{"d_model": 128, "n_experts": 16, "normalize_top_k": false, "routed_scale": 1.0, "balance_loss": 0.00752, "init_std_router": 0.0148, "optimizer": "adamw", "lr": 0.00257, "batch_tokens": [16384, 32768], "seq_len": 256}
Below are experts of layer 8 (counted from 0) of a mixture-of-experts language model. Rows are named up (a neuron's input weights, with its number) and show model dimensions 0-127. Each number is 128 + 24 x the weight over its row's rms, rounded and kept within 0 to 255. Numbers have three digits each.
Before each expert's rows: "comes after" lists some tokens at least twice as common just before its tokens as in all text; "mostly gets" lists some tokens that are sent to it at least half of the time. This comes from a sample of Wikipedia text that the model never trained on. Tokens count by the router's weight.

# expert 0
comes after: " ", " C", " T", " K", " c", " t"
mostly gets: " Cl", " bl", " Bl", " Je", " cl", " Che"
up0:144101116122130125149131134154128103146144131101138135122116115150143117165141148099122135132124143069102117130118118127156145125147122164137123187137114133183105083148092105118112152135079167118178116140171106139098135127077109143107140131151072138192163103158101171111107107169134132132104147128100140081129089161109169112129149133115148091126143138120135148097137152137145113151139
up1:159164135145106122099152084117132124153117137135118107126070139099120129115137130100099134116125154056145096187058118151134128085090105139088126149125138159116110156134134108110145158101108133108145148136134125096133134161117135141112147110118132157155138118142143114149185099136106141135110120142141125151148094118144091158103126177116113133183096173114158106125154156130109145145109
up2:104148193139127121057059106096089118086131128124106139122082152127115141125096161126134088124157149132148128141106114142104105151157191093116155123151111109123141104122145114088100112141128164147126137100138109091150115123139107149129143137128129095104133128149138126103133100081157108141108107124128174091102107113142138138193111144118147130155114115140112171139128148118106121136136
up3:167134146136092176068117140138140112145150123101140113107085114169168148175125168093084131135162147177145102137161151149130117136115126122156137149121139122117125126163109133114084084121123166133112165138170108115107175122100110066081137138124119148094106146116112172147145109144129123142113113152090115138109122126126166113169127099118127143113123119142144117155099156138118136154145
up4:103121094139153093144181065104145095139159134121143138127119163135146111097133131148106087136159123086068099148089148150114096143131143125133132092138148151116128097172149163145158153145125132128125128078116092138110128109077122185149122132106128135098116138137144112142112142096182172140154094107110161119135119132149140133113114115094126112086143135110126141136119170119117091147137
up5:125163139114162133172116103069168114139139171122117115130134152180106116083149114135150111109129105130147120108128094105137119125107187160126153139120111139164133104136102107140112126158158122087138160130094088148166136097123148177164146106146143148110141106144112087119121150134159120128087147139109124141079146135115149133120081149107159088148136124120111082097155127106112158119158
up6:132129075094104124111103115135129164157124100119123148104120140106084088092130133172143114111130114137099134133089117108187127084132114096139160132136163163139098115128140163131114136121117113107143130086106174166168121141106149188111131121096163118135144105125141136130125133134132106140130116175076124099126159129104126142128087167114130147117165172175104129105088155143099130128140
up7:145171138111122111094136138122118114145122149137134141072119118126102126122122145095154132091132130169126125077142100134175174145103173081128133125121108135158105119133177149156137110097111145089170136151111141104142123169075153149145147089117126081114131107111106123120073115144134150150110129167125133127141177115100105107140148091111119154087111105128146148144074139125100146119133
up8:113163133115151133134135130134117098128140154161108168122080152116133068100165142149077089166129132137110115169143165108145114133110166130157126125145133098173097115141119081185107163161096157083133127111152166112099152127093153147146149134089110089132136143137155148126128121112162125149106131120126152124083125156121107155146146148122155138146101156136109092124127142097107103130156
up9:134155089113133102108122088162142133123097153105109197125143162128108146141139173147149138150150108123157137104160128160150157134201114146105140151129127086145141121166110158092161132142120143137137106154105143136154159066113129127151143104147172126128113108149151166136095105139117095129132149145151108136138092130124115114132137123109134134195139102123134083130133127131177164149149
up10:131120107125114166121116131160145105132100085127138105139120116138146128153063149165118148134140105126152128114075159106128128160175115138073109080144108182130116145123153136125157152136147136119129132111142133080161127145151141151096162096106112157124137122132134117185132099122145121117141188161134142085139112154157145148141113127115112098109112145169129099149139131164129187164107
up11:107145081165133107160128104094109116149118150172141127113090148126098129102108128144156095119100150151159128074182115096114091115127118126168097140180130116130111115122115157137135121076126123130147162129117104155112145142114114148120077118115179134143157161152117169133166140132096089116150173118094115089133115104097180128131132121104147111152099101138141128109090137138137114140130
up12:176133104150128113128156137091170120154109175161109098108121127128131136081129115127119128116117091096110153144121140174153117102135120080099150124117130155188070093154136147092174153126091135097108120122105095105160123087151142129122126166149162122140122113116116103115145173102169175123105162125164138148107113134122114122127116152128113102104121104097138131133132158154110134131087
up13:155142106163170094132153149109127084159137147153102116119084100148130156103147149161147107107102167093088100106106171106160140135119155147127113151138126167120137139125109164104116161079148156146142118136162147145176138151143167103089055145126149140131138118144125114132114159108144100106141149108141115111121142148117111120134167129119134112141100138169157119143123150093152094117167
up14:127162112113134118147142142092106122161123180135117128118114108178097086111133169145164092131080139104130139106135109127156152127117125159118130165142105117152124098152157148133134134085138158118154158145117161153180111121091144070163122114133116145102113128099154133139096205158129111140129122106121178155126164097138138148150122150135128084130156139153087098116140143133144138105134
up15:124122127143140098114125095121142140100125150128135135112164120141152158132104121108125151141126138074115133126111185148107122106138090094073098121133103184131113096132094143089173135156102156128143129092135150088075126163159109134133136079111105123140092142132128128104144132134122152153105157157087134162141110165154100118141148101093119091116080079148157129161125106114119138110109

# expert 5
comes after: " L", " P", " D", " B", " H", " G"
mostly gets: " Sal", "–1;", " Ar", " Har", "–0;", " Col"
up0:132127065102133120070101133153157131127156154145100133130134111147133112113071140172125121102139119110112149123135167155134084088127119136068121111143103145121144131136121160140142123105113157133159124114107093135142138123124117120136081096145124126139098150099117128189087110112141111097130098120124111124077157141146134147142124127117152086122069101123106110125119161130141153088191
up1:108136112163115134156096132134121100162168166103159110115091136149139129128162119126129127137136170143109079142138157109132117139111142149171160101157154156116125117126114141152136095166154157117144143139126128140138105167112173158079145130092143148144086117117155103170104154137155139110082101133121116157110105162079124118115171124091135106099136123174088144086093107133107132153123
up2:117100088150104153103128112159145106105120173117102138114135114147118126135129130104098130122130162100116153109105110129186104153150150134082117129120095150111124084112164126149128121108189114095148102082121135149116140166120165131113139104103133158079120109135159138122124095131168121136136155152133205127115097108122132096109100175096140131141121151144101139087128133158148150101162
up3:151142131139110089094152128108150107119092085117143159137120135143193148159132111141127132127121156134120106146111134134120115135135150103087139126128103143123081129139176093124138159141127140099151107139129131100169123160109142122123078121139082136150036136143169126141114075137109159115113136197147124103137151163149155140110127147127127149098101137176136137115116159144132111111145
up4:151163094144122151132152125109132153179157134109153143099129102141102166134155155182135092125126136095168116157052145142125160118133167119144168085130113130178130139118090147159151153126135109092139131111124116129129108122095162142143156142099129140159127101095121159131095128100162130125120159131138114101111132135100109092116167129105092120190104116117142124115144161151111124097134
up5:130135145121167115146143153102116062114121148087146144124088151182132099166123148170137137091098145126112098131128139140133151130102118136129152116137113117109160176126161117115124154151137095095148168154154097100081128127107121137117124081114120129128152113183188131136087143116118118121105144132084122109128159099102167176127097129109138118159180126133102132134132125121162120110121
up6:149132161188119151140128138131098143147138160128121147116121123131163117130126112126133163147151131055099090079116123164126165144153126157150141133128131126139126111132135128097120132141157105127143163087144111134172108104135112132165090126112182147126119129116164147125133133157061128129115137132062113143090119142121127145154126177081094119142107138127124081133141134151097176138162
up7:116110130120104130115128129143096127139174132105152177123148109173138133106130144160082141137145141092154077116114137106131120154121130121130122175150137171180122114103107129122121134145080109148171137101110150094131116100078154156083090129094102121091137123126085141136142151087168149146131139169113164142143102148106140161116147143086120132129106124127148155096095146136077127112141
up8:167113117132166091085101148118106132130149141082114129116119183194119138122116123098127124094118117125161104126155135096187146150110142099113133131140147146127093127195131131138132101128153099117128148079130112172118103096142144109132098127112155095122138118120168143111148085121155152128133147137161153129154156122133111128140161109108080152143136139098124108137173110138072159131123
up9:132129157140145114132137156109145090121170149124121094134084098186104135160088157163119159159107166137124132146105155153091149137151116148162102134151109105141116078130160099117121191111136121089155137074118113151114130124117085075159087098139110117128134180133115121145121102137162132141123123154087121111133088100149112145095117144112142139152110130159127114119133135120128161124110
up10:135101126144134173154131117128160134155137126158155129125130167193107151136109173105123149095141113141152154142141170142112144144150108133133065130115164137090093133133150154110094125100135095118113132110162091112155131159130105154127162108131115131101143114131129128142145144122110111148128139154085168140096088108155123141129174119100130130145143144180133123080152189153113171164138
up11:173138133146125155146172105158132156141114096085167122112119124114150162142127102094113176106138177100106111081141133100115155082139143149125125125127152158191109125112109118126158132122113124151104108151101133108096125147134154108123091164110112157097129149135138134137128147207112134113117142103147117152132110115147146112110148148120119081120118120128126126172153114078068132116110
up12:174111119160105121135097089169138136148119071112116128102153132090139117115134121093115101113129123151135144073078103143120095151129145051128112162132118162165131123134117146188103134149102149118156112153092112140114121137146110099117119128137094120137115141155147136164097106130172123091156164116154121150104090133106126139146151132130121145148163086126118141131129121138078112090114
up13:116163142093162130164122094175131103143072161178111139128143161140138118167150191133111089134114162097136119123110129113159161117077124138116161155127126116113125083171126154111115130095129137160140190106146126128162134173111148098153110133129150105123117113129164078141130144133157091143131118157127138120131159154129165110136130146123118112123143138092083095116113120119130133112155
up14:147116155148143150155108118137127053139143143099155078129097173144124142129124124107145126123147130133112105122127145113153137079153111131137098080122131116104113099163118139140108139138168103134120143133099113090168100104122122122114097137136119165102169093201147149172134134157135133144114198125138138125134121115099155134121131127102143105085090157153077143135138152162111114141136
up15:153125111158150162145132099126159153112168157136131134127148100123110139143152122123141120108097142171166096145119184109176125134107184140140133133105097129119137134092184097146143124133127108147127116081114130107164124143166163122164160162094112157110140163165120120136068131160166106098100127133148109111115111152068082133143168132109156131129144121115124120124106129106117104134127

# expert 7
comes after: "\n", ",", ")", " on", ".", ";"
mostly gets: " disc", " what", " Genus:", " acc", " It", " curr"
up0:132161149145157157120118113069100147123097193090170160115154152136146172134136166157124091124111100102117160127103116104118131137135127176108108102100129166111143094141141162164114175144145102132161112127106140093167154134152183120164119136110112142155099100132111151126136111134134151115106118090123115160153112159165115105119114114138109131128158130153126128143171122142137143129169
up1:147104135142166124149117054135191138137147118150103099125121121142146138134130131095117159103091109100151135126154169126120109101134149094124154125104182138144123088114091091136158126143135146156116166122145140165157177104128164125125128105158125138117114134126130115130134146108138131070118137142126143103144074102114197118136150096119137104171131089114117116115157133102141137142087
up2:172168135140179116156121131132111086148119155099134141120155127109156154103123165112077123150150116105122141130131085138164121154167158138115132137122129172105168132132166130150130136126099122105127155157129154133109108139120106140072109114108161131146149107122130158139147148097078116077125122102116142116158166127113150164165135160116177077126116150122085117099135146141121173154130
up3:114102139149111144096122154141143116107129148151107129124155152133129125139162118150118113123141115133146118130140166127159178130141180123059118139137128125118140104142114153162160130099116154149139093153115108121108162151099134164149159141127127142115131125113126152109133072132089135127131135132153132119123091215088139131103133128118129154159147134141056155077093186148116107137154
up4:166092143096131131110143121146170114126157167113138086127108110120106070168130138128133110147130113135126108111092116116103124131156183113073093150127103166137135129119157115127121163086131143178105141137083156145181118135124129136140130107134148134133124117138147134162138171110153156141102147173124149103093124139100105138128117122102108151128138180098115087146127131102079160173134
up5:159149129109127146117149134137139145165114151107157142122114116147068128108116166118148155135145152125138164156151128130128111101128117130087151108116137130122139079153136110118140129093170153148131161079124131152108152109103136169120091130098117147133126171164160127142148208119113129108125136162128119127135159120127123135171171129112104062195164124127133108154128128146081134150121
up6:120096094138103141174137112119090147115098109131086107138160128148124140146116140084116105100138152163166123206103108116114141132098151092146139132132147122142108118139138106182129099107098154145113131149125132133156103121121122127130145135115150071139155136112131081100135096122107130107142153083128129078070141108133101154138123123120155155148115106170105143104159114092096092149131
up7:130131110166125151104141112168104141132108097121125139126128088126148149156112151122137136099154109144109091136155109140179156126151110133100157117097118120164127115140140135099155155048140164163134139133139117089125133115164102163175150150099126119137099154137083145161158123161162119158150111115136124138127110085168148155104146159106117133128095142130166094120088150110146118120182
up8:183154130132177134133152107132154136112164125145160102113107122173136137134124141120129124125127124101104132102129137121126103086119133152107067094143156118177139109137120108148142098096129130171112165118110079102134171168116086110102130160106123157136105101169150167147126125098104157119123126132108135087082095125143116128112141105104092145124105108144112127177151138102085108111090
up9:148165085126086164154147129127108147119137147105123150104080121142141110136124151175155138112140154114161078105158148100155085178135109131121112129128117106113124100135150120160138135083152142103132133137146144140179158101142126131109106145132121125136113137129125207103132156148130116098101117118138104112075143085088129125148109183119163130086142134149107134144153145130082129126151
up10:121109114146161147140150146151110075168104109163098109117134143111108150176113118127104114135058121109116166116114151119100118145121123125135102143157107160125164094162096105160095137093163133084125142151142125099142142098094159112146140104136130140083129136134159099136151081113145164114117171191111124118151126133138150126111128134132124076133146089144106156132120110141109168100126
up11:186168129179102145168124100115144146114082165154143176110129145120087142082152179118137129093142118101147137089141115133105120111093134138131114110114150124133153093149132086104126114131121129169136112129112118116125113137135140148100148133065135125121138127155153109129109128159150128088116123136085131177078099153145125101116133101109159170105140164106081125132126113116118096136152
up12:148104142164119138138131156081115160110142133142127139125122102150138109113121109123147116131107173145081093167119147110110140113121112092081120162163093092165139150143183137138124129132098163150182132128136106129094152143079175118170154127114167106087140129155120162141147105124146144143146141152149158110094120134092159135149095150098150138156134106159120094136144118109124149158163
up13:150160156130133162155116087144161097128183150119099149115096138126080128148115130141116080157110127142145143085089116122136154126127149112144111126172162146146153097120101097104126113100133105110123138189120128129146092109124119159103132125134115177107146122112156114115121090091167125079071113105103133130130176116098159135099098096133111092115112115140120142131137131167109134132097
up14:123127131083161141109127088160173119128114149126152084105076116119104106098132139124141101119087138109096163082137122108124138097139182133121129106114117127147115102121124154129134125088120147130134125107116142123171119141078151188147124126149134120167102154160185123149172147111106157101110123122146144097114139125107115127144140140121095071128167131122105066145137149135109151158156
up15:170170124171112142119107134129110110109126138143104158113146109161144120143115120098127122129128133111088078148137127165130098117144113169146142112104159133168166130122106123126167127120135109119131170160163127160107174138118160123147162135147114121166070176144137125151147125155139154101130105159081100106104100155079166133122087115136117124146146104140090142129130182145154142098106